From a checkpoint of a small mixture-of-experts model trained on Wikipedia.
Size: 10 layers, width 448, vocabulary 8192, 66.7M parameters.
Experts: 48 experts in each of 8 layers, 112 squared ReLU neurons an expert, 6 picks a token.
Below are experts of layer 4 (counted from 0) of a mixture-of-experts language model. Rows are named router (the router's row for the expert), up (a neuron's input weights, with its number), down (a neuron's output weights, with its number) and show model dimensions 280-335. Each number is 128 + 24 x the weight over its row's rms, rounded and kept within 0 to 255. Numbers have three digits each.
Before each expert's rows: "comes after" lists some tokens at least twice as common just before its tokens as in all text; "comes before" lists some tokens at least twice as common just after its tokens as in all text. This comes from a sample of Wikipedia text that the model never trained on. Tokens count by the router's weight.

# expert 2
comes after: " |", "|", ",", ";", ":", " in"
comes before: "1", "2", "3", "4", "5", "6"
router:102126110108161133072143125111145127147110127093068145165120152112142132132107128116156141117155133149126136143126080132146122136152120111091125139172112125086153123124
up0:156085118140141169129105129159124082142114121170140121135119184150116121135104077149122133128114147121151097137145128123132107103109176117131154157138127132120120140122
down0:188074152086170139149105134091147119140087144103144095168159170128149154148133137149127156136156109161120111165115122164140093098126102116084129155092106135152133163142
up1:101130145156147119144144127159139129090123098143095130119124158154153120067129117167111124184073113084167135103138123107138107112158136170114127118124115151094151139132
down1:141129178106091127089119130077120111113094176123135078092091153149150106144148180115116131096133124135128110157098138141102138118106094107100099111147120140115168111124
up2:149137118160115100077129143186127095108097120121130081127130169142156114139116126144096123158136143105147111134127140146105155147135098167117123117127155103137108115159
down2:138150124129135068127148152096112135131106155140194119143136101134130103169128166122092133135108133134140128093140165154166144142097129101173119092158112105138115149147

# expert 3
comes after: "==", " ", " \"", " (", "-", "==="
comes before: "s", "==", ":", " ==", " also", "cle"
router:135111165161125171128138118142133106145147146087100191134129139112119125096138133135167157110094165101109108128115149140126154142157092143116120126159129111118118115131
up0:137139130126142133123150141123110102168126170146120147116171147098141128121168146142123153085139088111137152122122134132165149156100140110139152148184120141145135131069
down0:156144111118097172099137121141123124171104151067108094168106169112144126190138116118174153110103118114107131123117122093146150142167123103131127097120112126145153148129
up1:127114145111113132150172089107165105152123094099093108126174131153145125097146165105113132114105163168120123181154101152090149125087161132170139164136110132153136125132
down1:134165132120100131144172153149150153128097132154177100134161123123150139170149147102136113092160087114093114102133121147120176126167122138131105140166148135161177115102
up2:157122154126107092136097137182140107120152112149135159096155124134125133122107133117174124120121113088101154122161110130147096097134158178109104145133082132093131085092
down2:132115111174098142112107158123091162087114132109075099127107129111152133136147094130114130142126118127118153125148150127126106115135129078100085116089090093125124097088

# expert 8
comes after: ")", "0", "4", "3", "5", "6"
comes before: " ", "\n", " —", " \"", " A", " +"
router:130122127102072149139129113145094122160138085142138125124124093121122152108086106094155134106132132144136120106129146099171075148109124132065095138125155119146120127128
up0:175138131126129131159104133142095111089109135169161137148177117110129167104113122129125120126125152144146091146109117155130129107131173139143183091147130105144143094126
down0:136131136173116141114149105120143158106165170109126126121093201126150152139128099127105108102115156117122090143090120125065140128114166159093084147151153092108116167117
up1:106117119110149099100156122103156134133132139049085091124125129163177082114144171131116099128120101121073127094113121125102163125114126102154138142145109153168142141132
down1:117134129129115151136152107140148104135146158088110117140110181154096086126133094162144206147109127118116107121119132134126130155130103140109147152151163107114113123132
up2:087118113099137171140162113141167083125118127141091131104141131131123097130169099111156162095121122089144137131177147121158094077075137106140139146135104128096179111139
down2:097128120152102097131117163170132094121134113169154106123185131147125152153138119106100137096136130181149143130120142083137090108123080081130119101143127195139140072129

# expert 4
comes after: " /", "6", "3", "4", "\"", "5"
comes before: "1", "2", "3", "born", "A", "4"
router:122127135076103157088109139150137127171108129138128134141149101106144146081115150122149145145150104165118112151144117138078086129115110148098148098158117117094090105127
up0:107122122152125166148111134173137115115127135148143171060139121117139118174082155110140097092136126150089127129121088129175123139078105144123148129106111102093142132156
down0:155112114136138148119130094162117142128064130100130140158090134090138112173111146099106110096152129100085124145128092175146150149139085171129100121159118101098144125127
up1:116111075139116132147101109084125135134136125097147101150138141112132123122150115098092128148093136138103110133132123102164132120126153057131149138127106193117124113119
down1:156136138154161135075134136086137136130145131138128134104105120112136136120121148120101123129110108124105138122137141152116144142145132147121136118097161110121142114206
up2:154127116100157144153104114143197122137142104143099129072141110160112117118127117114151127109083106112141099118150102147109132149123132147102168122091136151105089137115
down2:127142142127131128071148135142168143128130176150120139139113108135134120121108131118140123096122096127157150143108116110144146144130142132086154103108104123111136143137

# expert 31
comes after: " ", "1", "–", " (", "See", " See"
comes before: "9", "8", "7", "6", "5", "4"
router:149139084157184109170149103122159159155139142138119115133162152138117162139154119125100157128116154139139119173043144118141112153135144125138151105105147090104133130155
up0:122124139127146136151117129140093133145111129124128115143078136098134128124152133137131130068138121139082094108125122138071122148120159112129137077096133105180150115146
down0:133142145144125158131127125138125078137111145152106086100147109117123124129115140138114154152187072129111128111149185159144172114125122121122123145160138086145118133100
up1:141119116141143141135107136124162109085157160127159135123102115124115133161128113109129069038177109190123120116122155131121128102121147152139129191143150093143138144118
down1:099128159134115144139072104144151151098182108143105107070117144106119131120140117129100136163139149113125139113146135146141134089121107106107149153155096155168135136118
up2:091139096106087138076171133137106117127142147098092140117132169118123109143136110150137128126105183103132139119167145167123118149145139133158150104106160092146126138096
down2:130154123150137121110122132104133137136123121149089108108135154144110178088135129140158106144126137141146146145088126140137143115128157083113146139118129121131113122108

# expert 41
comes after: "==", " a", " and", "-", ":", "Personal"
comes before: "s", " information", ":", " and", " life", "=="
router:118107080140148132127140134100164145176134130122103138155131145130137123176120114136095135141109163165108135148170088148168136129117073133130142098163101130160116159105
up0:087079092117162167136107087144139080114074111136113116178098154118184129150143124146103145131101130131114113100130140113078135094129114087108105103122150143119113139124
down0:128132121124109139150128104120145142116082108114130117149111130143165134140077176123131117135134137111134111134126145081130117115113096091148122127105131156187141140068
up1:123121156111122120132149144101109125094152126145119141113123136150108131107176132096148105170136109147121169161070111149140138152165118149109100129163117166134120129096
down1:140130116123127114107117146128073152135166174166110123142103081135126106140154157116107112160130084147129139149126123147099125113137081133089115102122132126113125128166
up2:133143084141172105121103111122110095143171152129123113140144092127126141120126150132085136131115123088117172102127076131135164125115154119096141118097129114155147096156
down2:085125168169153108105129147174112108129172136129113126158138119135149117101124178091073101096088153152127122090149107127136134143146144175109145096071074180126111155127

# expert 16
comes after: " the", ",", " of", " in", "-", "|"
comes before: " |", ",", ".", ":", " of", " ("
router:160135136120149112100124153124127100139099089155154169134149157127129111127137140157126168139128123100068116095148126103147096131122092121147127102119145097127084164085
up0:152124136074149156117162132095119110110148135171119118116091118114155121101149100092136098087123133148113095143155114126138134094163150131145140138129121150129116148098
down0:084094145160131085150109100132120099084140124139092155138083120141108074138136124192118120079103132125111130135148099096165087174123126139117139123154092189145120114138
up1:141158111140121149125162147124188145132097138172085134129108120095124138128155082151150134153102128056138139112106148129141164101178114103098100183143115156138152125112
down1:139123137143119122117133075120136130138106150126108147117101098200133105148152111143103107121118104148142160159115151152111107125111111100090102145114126167126113108093
up2:112117129101132104135135103138164185131072160096138121117169110121130101132111083145127155131088098098102116157120044095146128125112137136115142138126144198092123130120
down2:113118127112154111145160090146149170103147150109109136123131155165113121142128110148165136128089161083129129150122103069126121142067149130168122154102095179134106109105

# expert 18
comes after: "\n", " \"", " In", " re", " pre", " un"
comes before: " ", " Born", " •", " List", "See", " Country"
router:123125152137169127132181129144166108092134152173119102129164149157144123140151126095127169116095130146118153114146124168085162138111138151161132104122132174140157098142
up0:096110141131150153119137116171147116140100140121121190132161155099129122110127097108122141115089097089173164128163106087187167142123139121129124173126108126130100092113
down0:122133160095105117103155149079154137137127147120103142150130163130141128156133129098139108129150138170127134110120133114148105133104102104065184125154106095124141160133
up1:143125115117101152103085147080052131134153110099108130146159100138131155163082107113123144170130123142121109170093130159093126140153154162139124110083148101183102149172
down1:144135109107088109129100146162117093129133106134127155117155117138112133131128118135136104139168116146133136171132120083112131136119153117131123128113144148149115136142
up2:178153131144144094170129081077132140150093124121096127135153113136155176159141133171121117140105127163137132100092101147099110114136148151133103084119113128134111091087
down2:113129099126167141129118125095122144114130135103165100120101135140151109122157046125151083120108023119123098113176128100094106111147147152123129170124103159124132129110

# expert 21
comes after: ".", " in", " on", "In", ":", "On"
comes before: " ", " is", " was", " Africa", " Carolina", " Wales"
router:137120136127182125130116121157105121117128121166131148147157096129106119080171149106149091136163134121096122142119145142143146128133123065104170119110154124114157126158
up0:060125132160124139124151152149131093131116178142148127108164127139147156162098159119130127093124093149164073151121161156141141143108107116125146104150144116128150147105
down0:117127114177120134120144098122120108141097158143140141103169110102129189150151178102124149138131153135143167131088137146162139126141119103095174131144153112112166152141
up1:141131073119152130165149132105091072105131143109181118100146128126090143145140160122126108096090119135110109118115146117122125090113162101124167147122177105171123165101
down1:167097076169148102098154115156090084090138147129102118131149117121100135124134123121139149143109136135144123128105077129093109126158106108122171122112128143110111137124
up2:116180192085119142129158110153120183123120094137123177129148130080087107104149076128176130183076128125132123118166129150103100121129137131128113158129121140130146166097
down2:146139142132136108118109093157132086149051120122122152129125119140128141138127086125106160159156160139085144144152119152113161110163130122130149110152171179123152109155

# expert 9
comes after: " was", " to", " and", " were", " is", " he"
comes before: " to", " by", " in", " the", " a", " as"
router:101156139137129113079143148090130129121161101127139158137147177122121091143123141134131092127154148154192145136128085090117113109143131126119109174140088137136125114106
up0:086135146120114125097127145093043084168147122125145118110095190133153125138136116142092099123087119142111124201138120118116158109126127117123134133112130110099126122148
down0:156112137123140172123145077124096174105130114110146108115107185114118115123147116074135140135117162163142126115102075118110083128122112123119112119089107107142164104113
up1:140124096086087123111134152073120077178143108158134127127177138114149141169138126158155131102175121147120077130131099131178139117131096153166167175138131155167112146175
down1:115103126100108150168149122125153136133115095112090091129107175126146110114108132116117146166071156154112085145135152117098093174108115128159149115109152163101125149117
up2:105092133156125077120092125113112153126141108100156148167072123113105152140121096136143136127126138110145131169110112132102158153159109111072140126142133120124111154089
down2:164133124128137094070132133120124133164126147115148114112157133117151139175176146089119132095108116080097162140123152113161132179145106091122129113067134129140105136101

# expert 13
comes after: "\n", " |", ".", ")", "==", " ="
comes before: "\n", "-", "|", "==", "The", "==="
router:138153147136147175074120147132109134147116123097097119148150180120151149175155148098097148104127114096140176100097166103100148125180124131113109138126147124133146155114
up0:189108129134106091110093109173128105136102117123098147163102137143129120097123140113127122168089100114169099185122158136133140120144110174093130125105152090138137163196
down0:074152177156131137138105093144130154111188125113090127123152143141095102128151093128126151108131152126115159096105174140156173094172112149171100157132150122101125116088
up1:127134127163114170133117112139102068163110122136116155099155103090135100140124129154143173136176120089127132148142111093169129132113156178102106133114080150128111135149
down1:114139150136110161099082097087119139114173206120132093111122114134108151179150113155088128115126154134094149135088169165163152134183119135107102129121136149139139130101
up2:148134101125103124124161150101113129185117128157088088131159133126152189142146117138104139121158145125141141130098118147148105180139158147134122107097128184127124170159
down2:149111137148100158130139102118140130135106133139105078165153134155150135150128097105122140094109149125131125132166156179104168118141148161165140116138115142138129122149

# expert 14
comes after: "2", "0", "1", "5", "3", "9"
comes before: "0", "1", "2", " |", "–", "5"
router:105121081134100151111153183108131124101140173099128105122129148134149119123149121125164099129119137092094157126119158139139114149087099132179109128110128120119121087118
up0:151125109130106134110098077169178144143109173139101151179148103144123142153110122100112132136136064101140138153130121136141121130111100139098155176162136147104164103114
down0:124174148135102149118146153147119108129155153142128169135145140159167142163110122110130125132162153177157132137134102112114123104154119120117100128174155131130138165147
up1:161133146154157136100128106148145155109080126150083122151146154126177158161161168119111167153102118117136124162166130106131141164090120126125065151136095191153132127133
down1:119144111144140120130127113116137130143165157145120104132107121089159095138154121184141114117166113130150189095123118140127199136155122146143146118152131101126103087139
up2:106099099147156134093114116100126141122146131164120138138120139117130095104138197139109136076121113148130116177148092136096101079153127094126116129107115122161091153097
down2:131130154103128098127129111119128082130188097165106138126145124161149095131130130129070144107068159121154128151124129085147126128119133108103158154136092095170147140058

# expert 17
comes after: " ", "9", "1", "0", "2", "8"
comes before: "0", " |", "–", "5", "7", "4"
router:132154143096152129127095130126122142098148165131081131152120100155110126127129144128077117152143170086107141146133133151170099139084157101139143170135163113167133134091
up0:123100116164113121157105125134155118140108149102157115169077078076090129150111136127102119112186135147048105101135121128106115138163098131111152119103136132136140149126
down0:134140127133108135193124145114102176084158112123167140106082146099123155086139123174087152170108113092143121129129142108117119104126165092101115155097119139158122122142
up1:162120110142169156127153123166137086100119186180119122141124133165121104148152114092119116129099129127118113115151154139125147102123113110106157171181154127139158122139
down1:135141161109140135104089134094154143117152104154149090118098108110131139078118169135072106117125113128114133153128120119163113114093136099120099153133129129137116136124
up2:128078141138096131110119115138112106187144106154131155109164174195185104158123105122121139096102158107095105134122135130140114125126149122155122178152197127132124146144
down2:099115109121157127118153097106113191132134139155113106173120106118135134119139177130138108152156126095079194177106092154164100167134160112112120125111100136113140139095